Below are experts of layer 7 (counted from 0) of a mixture-of-experts language model. Rows are named router (the router's row for the expert), down (a neuron's output weights, with its number) and show model dimensions 0-159. Each number is 128 + 24 x the weight over its row's rms, rounded and kept within 0 to 255.
Before each expert's rows: a language model's description of what the expert responds to. This comes from a sample of Wikipedia text that the model never trained on.

# expert 25
Description: Common nouns before connectives. Nouns ending a phrase before and, of or a period, such as game, team, club, system, them, and word-final pieces like -ing, -us.
router [124 135 160 174  92  93 130 161 109 126 104 108 164 134 138 111 103 137 101  92 132 124 107 151 144 124 117 163 134 141 142  92 143 114 124 132  77 158 169 155  96 170 168 120 105 126 153 111  95 133 142 134 111 128  98 119 120 145 120 148 104 155 129 105 131 119 121 140 101 135 125  96 123 108  98 134 112 101 150 131 119 172 103 101 105 124 168 125 120 134 151 152 168 131 151 147 145 106 100 105 168  82 129 154  88  98 116  76  83 159 159 112  84 124 131 147 142 152  98 131 122 106 117 146 109 133 140 145 103  96 151 143 133 122 126  82 179 180 131 149 135 130 106 151 155 137 162 146 176  99 121 105  99 115 145 110 141  82 145 121]
down1 [154 129 122  99 126 118 150 151 162 118 149 106 107 138 109 110 132 153 156  50 129 104 143 155  91 156 129 121 119 101 161 144 119  97 140 146 102 121 121 153 118 133 147 109  94  98 104 152 103 128 131 151 122 116 138 141 128 110 147 124 127 140 159 169 153 105 112  88 126 146 168 125 114 111 116 132 151  93 192 112 111 128 160 117  94 143  87 103 182 147 134  95 137 140 134 127 132 194 138 112 149 138 173  77 121  98 102  91 133  92 103 143 152 131 137 130 102 107  99 145 120 145 115 103 124 118 101 167 143 142 146  96 104 116 129 166 150 136 120 133 106 160 112  75 114 159 152 156 151 151 137 127 153 105 144 152 166 104 118 109]

# expert 4
Description: Sentence-ending punctuation. Periods, commas, quotes, paragraph breaks and closing parentheses ending phrases, plus word-final pieces like -ley, -ville, -ez, and heading equals signs.
router [172 114 143 130 115 101 177 108 156 122  98  95 117  66 154 106 114 108 137  60 120 115 164 106 131 114 164 154 148 140 155 136 132 124 156 138 125 137 103 131 139  95  77 127 132 152 164 118 127 117  87 128 150 196  93 114 120 164 118  89  73 102 127 121 126 133 135 117 130 143  91 142 101 199 153 145 123 113 123 100 107 121 139  95 126 111 117  91  98 116 128 165 160  99 117 117 133 113 144 105 137 150 140 106 124 122 125 130 148 142 126 137 122 131 152 137 144 118 116 128 151 130 128 134 104 111 133 120 167 133 148 129 170 108 171 167 104 104 144  79 105 132 150 152 141 148 104 184 156 167 152 124 135 137 158 121 142 122 133 139]
down1 [126 161 132 113 131 138  67 152 139 131 158 148 151 179 138 166 112 117 135 123 118 131  71 152 145 132 152 116 150  77 136  76  95 137 124 143  78 132 124 141 144 139 122  98 122 124  91 124 164 145 130 136  62 132 130 124 119 150 136  88 146 118 127 151 103 148 163 137 120 128 124 147 101 107 134 131  96 128  87 125 154 105 151 141 168 116 141 131 141 177 137  98 129  88 137 134 135 148 117 139 122 140 125 159  94 133 123 112 159 126  91 188 104 114 115 165 135 116 150 193  96  93 129 133 136 126  90 119 118 125 163 151 129 173 142 106  85 117 102 119 168 116 143 143  91 111 141 116  73 128 135 102 146 137 119 161 124 121 128 117]

# expert 5
Description: Sentence and section ends. Periods, closing quotes and paragraph breaks ending sentences, heading equals signs, and sentence-opening words like In, On, According, However.
router [115 101 149 125 166 166 121 134 129 160 125 192 169 163 106 164 123 136 145  97 121 106  90 140 142 162 151 130 151 159  95 127 130 113 137 107 123 125 105 112 109  80 119 116 111 125 124 121 128 139  93 118 118 119 170 174 119 189 106 141 135  91 131 152 106 115 133 127 133 120 154 113 172 182  98 104  69 178 134 147 115 164 137 125 110 150 120 120  80 154 131 146 150 115 137 137 179 158  87  64 141 152 125 147 110 106 105 152  94 109 113 189 121 118 136 162 125 139 160 128 143 108  97 121 107 110 159 118 106 129 142 134 132 108 133 118 123 133 124 133 136 147 109 135 105 102 155 139 122 124  96 118 142  97 156 120 158 126 140 119]
down1 [ 84 146 103 122  90 130 117 141 110 142  81 108 166 114 139 134 136 154  88 139 126 168 129 142  93 131 124 138 115 154 126 132 133 130  93 103 158  95 132 173  99 166 138 155 175 135  95 116 135 157 131 145 134 138 153 100 135  94 116 137  89 162  98 146 120 190 121 131 119  82 125 175 121 140 130 122 111  94 119 145 141 106 127 107 167 105 131 110 128 128 146 127 112 117 127 151 137 142 152 168 122 112 118  73 108 112 121 108 118 119 119 129  99 118 147 143 149 151 141  99 100 122 144  88 152  87 109 178 135  41 181 151 129 109 154 137 154 123 112 132 129 156 123 138 118 168 133 163 129 144 135 129 130 162  87 132 129 108 158 110]

# expert 0
Description: Headers, separators, list items. Section-opening words and list or table separators such as In, On, See, pipes, dashes, and plural -s endings.
router [122 119 122 140 122 151 143  92 101 134 123 162 143 176 152 106 147 137 131 123 111 134 137 121 143 107 118 149 120 149  87 125 155 134 144 111  97 118 124  98  82 111 165 140  98  98 138 147 106 159 124 100 148  81 111 102  91 100 151 138 142 150 155 135  98 135  67 115 141 105 116 119 141 164 127 114 133 139 139 149 158 152 159 115  97 132 109 144 129 124 144 150 168 145 152 154  94 130 104 144 176 130 130  93 160 122 118 142 122 125  92 153 122 118 162 158  70 162 128 135 111 163  35  99 117 124 142 155 131 159 160 129 163 102  86 125  98 125 111 117 176 159 121 126 127 100 137 125 117 112 144 119 116 176 137 118 165 113 116 110]
down1 [ 97 129  95 134  94  95 198 106 126 128 106 142 134 118 141 105 136 120 113 133 147 125 115 140  94 131 180 129 166 136 120 129 157 119 158 137 118 162 148 150 123  75 118 155 113 131 134 116  68 137 103  91 116 151 150 153 134 100  89 114 143 150 153 116 127 145 152 120 123 135 136  80 144 119 126 138 120 131 138 139 125 123 118 153 126 140 156 113  97  92 137 171 168 108 108 180 145 150 173 108 173  98  84 103 143  99 149 155 129  95 122 132 136 127 154 145  96 125 154 165 139  97 142 105 126 150 109 154 112 166 125 118 133 125 109  85 132 130 108 152 116 149 107  90 186 110 100  92 158 165 143  88 129 123 124 121 119 156 149  95]